{"experts_per_token": 2, "d_expert": 160, "max_steps": 8050}
Below are experts of layer 9 (counted from 0) of a mixture-of-experts language model. Rows are named router (the router's row for the expert), gate (a neuron's input weights, with its number), up (a neuron's input weights, with its number), down (a neuron's output weights, with its number) and show model dimensions 0-191. Each number is 50 + 12 x the weight over its row's rms, rounded and kept within 0 to 99.
Before each expert's rows: a language model's description of what the expert responds to; "comes before" lists some tokens at least twice as common just after its tokens as in all text. This comes from a sample of Wikipedia text that the model never trained on. Tokens count by the router's weight.

# expert 18
Digits, spaces and brackets inside measurements, coordinates, heights, areas and census figures, such as 5 ft 9 in, sq mi (, lb, °.
comes before: "9", "0", "8", "3", "5", "."
router:43 52 47 46 40 55 46 50 50 45 46 29 20 54 71 63 31 44 59 66 72 49 32 29 45 58 40 35 34 51 32 46 35 43 62 36 54 39 48 34 39 35 36 44 65 54 58 54 66 62 58 36 44 61 53 55 63 74 40 38 64 44 50 71 21 53 49 48 42 40 43 28 74 55 55 50 40 67 47 43 37 55 44 45 37 37 54 29 48 62 44 57 58 57 68 51 31 32 35 48 70 58 53 38 51 64 45 32 65 38 52 32 47 47 44 40 66 53 55 40 30 57 76 48 56 62 52 43 48 40 61 27 40 51 69 42 53 45 53 35 61 52 58 41 65 60 48 58 77 57 51 34 59 62 63 35 49 65 49 36 30 45 39 45 53 40 53 77 59 65 43 33 32 62 62 39 60 69 70 47 55 50 54 44 30 73 54 39 53 49 53 52
gate0:46 58 51 48 64 59 54 48 58 50 55 46 57 65 77 59 45 51 68 57 56 48 53 52 35 45 27 41 58 58 36 58 34 37 39 49 44 47 62 66 57 46 31 56 58 64 39 42 48 53 69 60 53 58 44 39 69 59 50 47 48 30 39 33 37 53 63 59 69 62 47 45 64 52 48 67 44 75 53 34 30 51 59 60 57 38 37 52 60 54 33 57 47 72 62 43 37 46 79 57 59 44 36 42 54 77 57 36 55 57 55 46 46 44 46 54 81 62 43 53 56 44 54 74 71 53 33 61 36 47 51 50 50 50 61 72 38 44 56 71 27 48 75 41 53 65 55 35 67 50 26 43 51 50 61 37 41 80 67 43 47 34 42 72 26 35 82 49 35 40 55 59 57 31 56 54 55 49 64 39 56 50 40 49 51 43 47 61 62 47 25 34
up0:68 61 36 65 45 32 56 43 56 55 66 49 51 78 60 31 35 69 39 43 49 42 39 38 46 74 29 72 42 45 42 51 73 42 47 75 65 52 65 58 20 32 45 28 67 35 63 36 51 32 57 31 38 49 52 46 51 44 45 38 59 45 66 54 37 67 56 40 56 58 61 35 41 45 54 24 45 67 36 62 36 53 62 55 41 36 28 56 55 23 18 63 39 70 52 67 54 46 50 64 51 53 64 50 64 55 43 41 44 53 45 55 42 50 37 68 41 60 56 47 37 49 40 41 46 56 63 57 69 46 50 42 55 71 28 51 55 48 44 44 57 47 67 38 36 54 71 61 54 61 36 53 34 74 42 44 37 41 43 50 45 51 73 44 52 40 54 59 57 67 49 50 56 45 50 53 64 56 49 49 58 49 68 36 54 38 52 73 42 56 43 61
down0:51 57 42 36 63 66 61 47 51 44 50 81 47 38 36 48 81 39 45 47 40 59 64 26 53 48 25 62 60 57 62 46 59 71 45 56 62 58 52 42 58 60 51 39 48 56 69 59 26 50 54 61 73 67 53 48 31 46 54 35 58 59 47 56 57 72 48 53 49 51 55 66 40 71 50 81 68 75 47 46 49 60 50 39 54 64 41 45 63 69 71 37 57 34 43 37 52 57 47 36 47 54 57 34 52 35 47 62 50 46 52 49 50 30 49 46 50 57 48 50 37 59 47 35 53 20 48 32 36 74 66 45 62 53 50 43 51 24 40 33 50 59 40 49 72 47 60 49 47 63 57 35 64 37 57 37 48 44 54 43 64 57 48 44 45 64 38 37 56 42 43 49 55 56 77 50 36 70 35 35 57 64 52 41 40 75 37 43 40 35 22 39

# expert 39
The space token opening a table cell or coming before a number, as in "| 13", "| 0", "February 27", "L 62–70".
comes before: "1", "2", "3", "4", "5", "6"
router:58 45 72 44 44 72 62 61 43 52 47 59 44 30 62 53 51 34 59 54 64 56 41 32 50 52 50 49 50 54 46 36 62 42 51 45 65 53 64 43 52 64 61 54 57 52 53 52 59 40 46 55 54 41 50 30 40 60 49 41 62 51 51 46 33 48 82 54 77 45 48 45 66 61 56 71 59 44 46 59 49 60 50 35 30 37 57 66 64 46 55 30 64 41 42 51 22 35 39 52 52 32 70 52 40 58 54 53 51 41 35 29 40 67 32 38 22 69 40 48 26 58 50 36 24 52 55 42 62 59 33 58 43 67 49 40 40 57 35 25 40 66 71 45 50 48 39 62 37 41 23 55 43 56 48 57 46 57 48 48 36 41 30 60 62 69 54 66 82 39 38 50 51 46 48 73 37 64 60 54 76 56 47 27 62 57 43 39 63 58 45 37
gate0:41 50 56 33 57 38 44 32 47 66 49 59 40 43 30 52 50 73 60 69 60 45 44 07 51 50 56 54 63 52 55 58 60 55 50 51 38 53 59 62 48 51 18 53 14 52 52 41 48 43 47 55 41 56 53 62 61 43 68 51 51 40 59 39 42 41 51 74 42 73 50 38 50 42 52 53 59 40 52 27 35 62 69 49 27 56 43 43 80 38 68 56 49 56 45 46 37 52 42 48 27 64 53 66 41 42 43 47 47 32 39 51 60 47 50 70 44 21 68 21 73 62 45 21 55 54 39 65 69 62 48 48 37 42 44 55 38 50 44 43 73 57 57 71 56 68 42 42 46 49 46 58 55 32 49 45 49 37 41 67 78 49 56 47 49 36 44 60 55 59 45 56 29 38 40 47 47 44 52 55 36 63 54 51 46 31 51 63 60 52 40 49
up0:19 47 65 40 47 36 62 41 51 64 49 63 44 38 31 50 77 73 55 60 52 50 49 19 52 43 63 43 30 58 52 49 57 49 59 69 50 58 63 46 49 50 28 40 24 57 67 60 44 46 48 48 66 50 43 55 56 42 37 60 41 32 49 43 39 66 57 58 60 57 65 44 40 50 69 60 69 45 43 41 34 59 57 39 32 39 48 66 62 40 48 46 38 50 55 58 53 39 55 48 25 56 59 45 65 55 23 57 54 67 48 63 57 47 48 53 45 29 71 46 40 48 67 32 39 30 40 69 49 48 56 50 39 37 36 37 53 45 52 63 38 50 60 69 66 58 69 24 45 35 51 28 63 51 40 72 51 34 39 53 78 60 51 51 68 69 64 56 64 46 55 36 30 46 54 61 62 46 45 47 56 41 73 55 51 35 65 67 55 57 56 44
down0:62 52 52 57 53 52 53 52 43 47 53 60 50 31 61 52 62 55 63 44 57 49 31 57 60 73 40 42 53 53 40 57 56 38 41 29 37 46 51 54 54 45 45 46 89 59 62 47 58 38 25 60 37 45 53 48 39 29 61 51 64 39 39 35 57 45 54 38 66 62 30 75 45 44 47 31 41 88 37 43 62 58 30 56 63 36 65 49 33 55 41 23 43 38 64 54 57 55 47 58 61 54 31 40 64 47 53 46 45 41 50 23 58 31 51 46 71 62 40 63 25 56 52 53 42 66 61 41 48 52 49 47 48 69 47 59 55 56 47 36 41 61 43 43 33 49 32 57 49 53 44 63 53 51 38 40 39 58 37 21 42 73 52 55 30 36 44 72 55 56 43 35 46 25 45 40 54 53 44 51 40 46 26 26 49 76 38 55 60 28 58 49

# expert 10
Digits inside numbers after the first, especially zeros in times, distances, stats and prices, plus million, billion, percent, century.
comes before: "0", "–", " |", "%", "5", " |\n"
router:62 43 51 57 48 49 43 38 55 70 75 32 34 58 37 57 65 42 53 42 58 59 55 66 29 31 62 77 32 66 58 64 62 46 56 50 46 50 52 29 54 44 37 52 46 52 56 53 45 38 69 45 39 41 42 67 44 46 45 60 42 55 64 51 63 67 61 16 35 53 60 32 72 48 54 41 59 63 60 71 51 66 43 58 37 52 36 51 29 64 57 42 57 23 59 65 54 53 23 69 45 77 60 39 37 49 47 50 54 34 63 47 61 42 58 63 51 62 67 78 65 44 71 29 50 41 37 64 42 69 51 57 47 34 40 62 63 42 53 40 63 50 52 42 46 58 27 35 55 67 46 47 58 33 52 32 39 51 32 46 55 41 29 50 55 60 56 54 38 50 44 61 44 37 36 35 66 65 46 45 48 59 42 53 45 41 64 53 34 33 60 54
gate0:59 60 81 56 59 57 41 41 41 33 43 37 41 41 55 46 57 49 40 35 69 58 57 66 37 34 57 48 53 41 51 41 72 31 53 37 40 55 48 42 39 65 36 52 32 60 41 58 36 52 51 52 42 58 41 44 49 42 56 53 25 38 60 60 43 57 30 60 45 42 65 59 43 59 65 36 41 39 48 58 53 60 47 53 55 60 59 61 51 67 45 55 39 49 53 46 26 48 79 49 31 49 74 54 35 63 50 74 34 66 44 36 40 47 49 43 34 62 46 55 34 35 61 53 36 69 51 42 48 44 54 50 45 59 48 56 40 44 59 77 72 52 58 42 41 56 65 49 66 50 73 48 66 50 51 33 49 50 37 37 23 49 25 29 65 78 65 40 76 56 70 59 49 38 71 52 54 51 59 32 74 47 49 65 70 61 69 58 45 46 61 55
up0:45 32 36 44 34 49 55 47 57 56 47 70 53 46 57 59 31 48 64 50 55 28 19 35 66 63 52 43 56 57 51 36 39 66 29 59 60 42 56 65 77 20 62 43 63 54 61 43 78 47 49 44 47 44 61 68 64 67 46 39 70 51 48 50 45 47 68 61 55 44 55 42 39 45 45 52 53 62 40 40 46 40 56 40 44 42 46 34 48 42 57 27 59 37 56 43 64 46 34 46 70 30 20 42 53 38 47 21 66 38 55 65 39 47 37 48 74 47 79 63 49 56 33 47 39 44 57 45 44 50 46 33 58 44 41 38 48 46 45 40 32 33 36 51 68 43 39 52 41 54 36 52 41 53 53 62 60 56 56 71 62 70 73 65 40 41 36 47 31 43 42 45 51 63 26 37 46 65 60 64 40 51 55 34 34 36 33 46 62 54 54 43
down0:57 56 39 66 58 49 67 64 43 66 54 59 48 57 67 56 48 68 45 64 46 47 53 43 60 51 29 35 45 65 41 53 53 50 37 62 41 73 65 41 60 51 51 58 40 47 59 39 61 60 76 57 59 46 68 56 32 29 46 46 45 28 48 59 56 46 49 35 50 25 67 55 64 51 46 35 48 39 79 59 61 48 57 42 64 62 48 43 44 56 57 68 56 64 42 51 43 78 47 39 46 32 52 52 38 53 47 33 47 46 54 65 61 52 63 51 62 41 76 47 59 35 66 47 46 63 50 31 41 69 44 49 52 39 33 48 54 64 61 54 66 44 44 53 33 67 54 56 42 37 71 54 40 60 48 32 50 57 56 46 46 54 33 38 47 48 60 90 25 66 30 27 35 35 63 53 60 39 82 57 42 49 59 27 60 40 58 60 34 62 63 44

# expert 34
Leading digits of years and day numbers in dates, such as 1993, 2003, 15 April, 30 June.
comes before: "0", "9", "8", "1", "2", "7"
router:44 58 39 51 51 36 66 50 56 49 48 49 42 61 41 53 59 47 51 44 64 82 58 42 58 43 60 60 28 68 37 35 41 52 44 56 52 49 41 26 40 54 59 53 61 37 28 48 25 46 52 57 38 48 55 47 40 42 33 65 67 67 66 48 57 48 49 37 45 55 70 40 65 50 37 64 54 56 54 48 56 63 63 53 27 58 58 66 51 63 47 61 45 35 55 43 36 60 62 52 23 59 42 60 67 51 54 48 48 39 50 45 31 43 40 34 51 60 73 49 34 47 70 61 58 71 62 51 69 51 32 45 54 54 53 61 25 66 45 60 50 53 56 48 63 71 61 42 55 70 45 55 68 40 43 33 32 58 43 13 40 57 29 57 43 73 50 69 34 50 57 47 45 53 88 34 55 70 56 53 60 52 59 41 38 56 75 56 43 37 59 55
gate0:72 67 41 37 69 51 66 57 53 47 47 34 48 62 49 49 46 54 54 71 35 54 41 50 61 63 55 35 57 38 22 49 52 52 54 37 60 68 66 62 33 63 62 64 40 51 32 42 34 55 64 16 31 64 51 50 51 51 46 52 63 72 41 43 30 55 28 50 55 60 42 69 52 25 44 52 59 37 79 42 70 42 50 17 44 47 68 60 49 66 51 52 46 58 69 29 51 54 59 60 51 66 52 57 58 53 41 40 74 54 49 47 58 37 46 51 53 36 45 37 48 50 43 41 56 44 59 37 27 46 50 64 58 48 34 37 30 60 33 56 65 52 52 46 82 58 59 40 47 49 43 43 43 30 50 69 65 45 53 58 52 70 61 58 59 52 27 50 54 50 55 65 61 32 40 51 67 34 51 55 68 61 52 51 59 54 69 55 59 37 48 30
up0:50 54 48 47 59 57 56 56 45 32 29 43 65 38 61 53 75 33 54 49 47 63 53 59 36 37 59 47 66 46 26 32 38 45 57 42 52 76 59 37 34 52 50 64 61 43 24 50 33 38 76 40 44 38 60 68 54 28 56 52 47 68 45 35 60 56 64 51 51 48 61 51 57 50 39 61 64 33 64 73 65 51 49 35 53 65 78 59 52 68 40 38 46 50 61 52 36 73 46 46 64 81 47 62 38 54 58 44 44 26 64 48 77 48 61 49 36 49 62 67 67 39 57 27 62 37 34 30 23 61 41 51 46 57 60 47 56 43 34 58 43 40 51 44 62 50 61 39 54 40 56 35 62 30 35 46 56 65 61 47 36 50 65 69 36 68 47 58 62 61 61 61 44 40 49 46 50 54 55 70 47 56 48 49 49 52 54 58 27 63 41 41
down0:57 56 77 55 42 33 51 41 48 68 56 40 55 33 33 39 38 62 41 47 46 63 61 60 55 48 46 39 44 62 52 66 50 62 46 22 36 38 53 62 62 44 47 46 11 47 65 63 49 33 52 55 61 75 48 57 51 36 52 42 57 39 54 61 64 42 60 57 62 54 50 81 64 52 51 42 69 40 35 51 48 54 54 47 46 44 48 49 44 27 59 59 55 62 40 44 59 52 36 66 46 46 44 50 66 43 66 53 51 58 55 43 60 40 58 76 73 71 40 52 40 33 60 48 45 62 46 62 33 62 54 38 62 32 52 72 48 56 57 66 66 68 57 67 37 44 46 54 24 59 45 76 44 61 46 49 46 47 42 49 51 62 21 45 40 47 55 40 35 54 23 71 73 45 30 54 47 44 49 55 57 52 29 62 47 71 24 29 55 46 45 63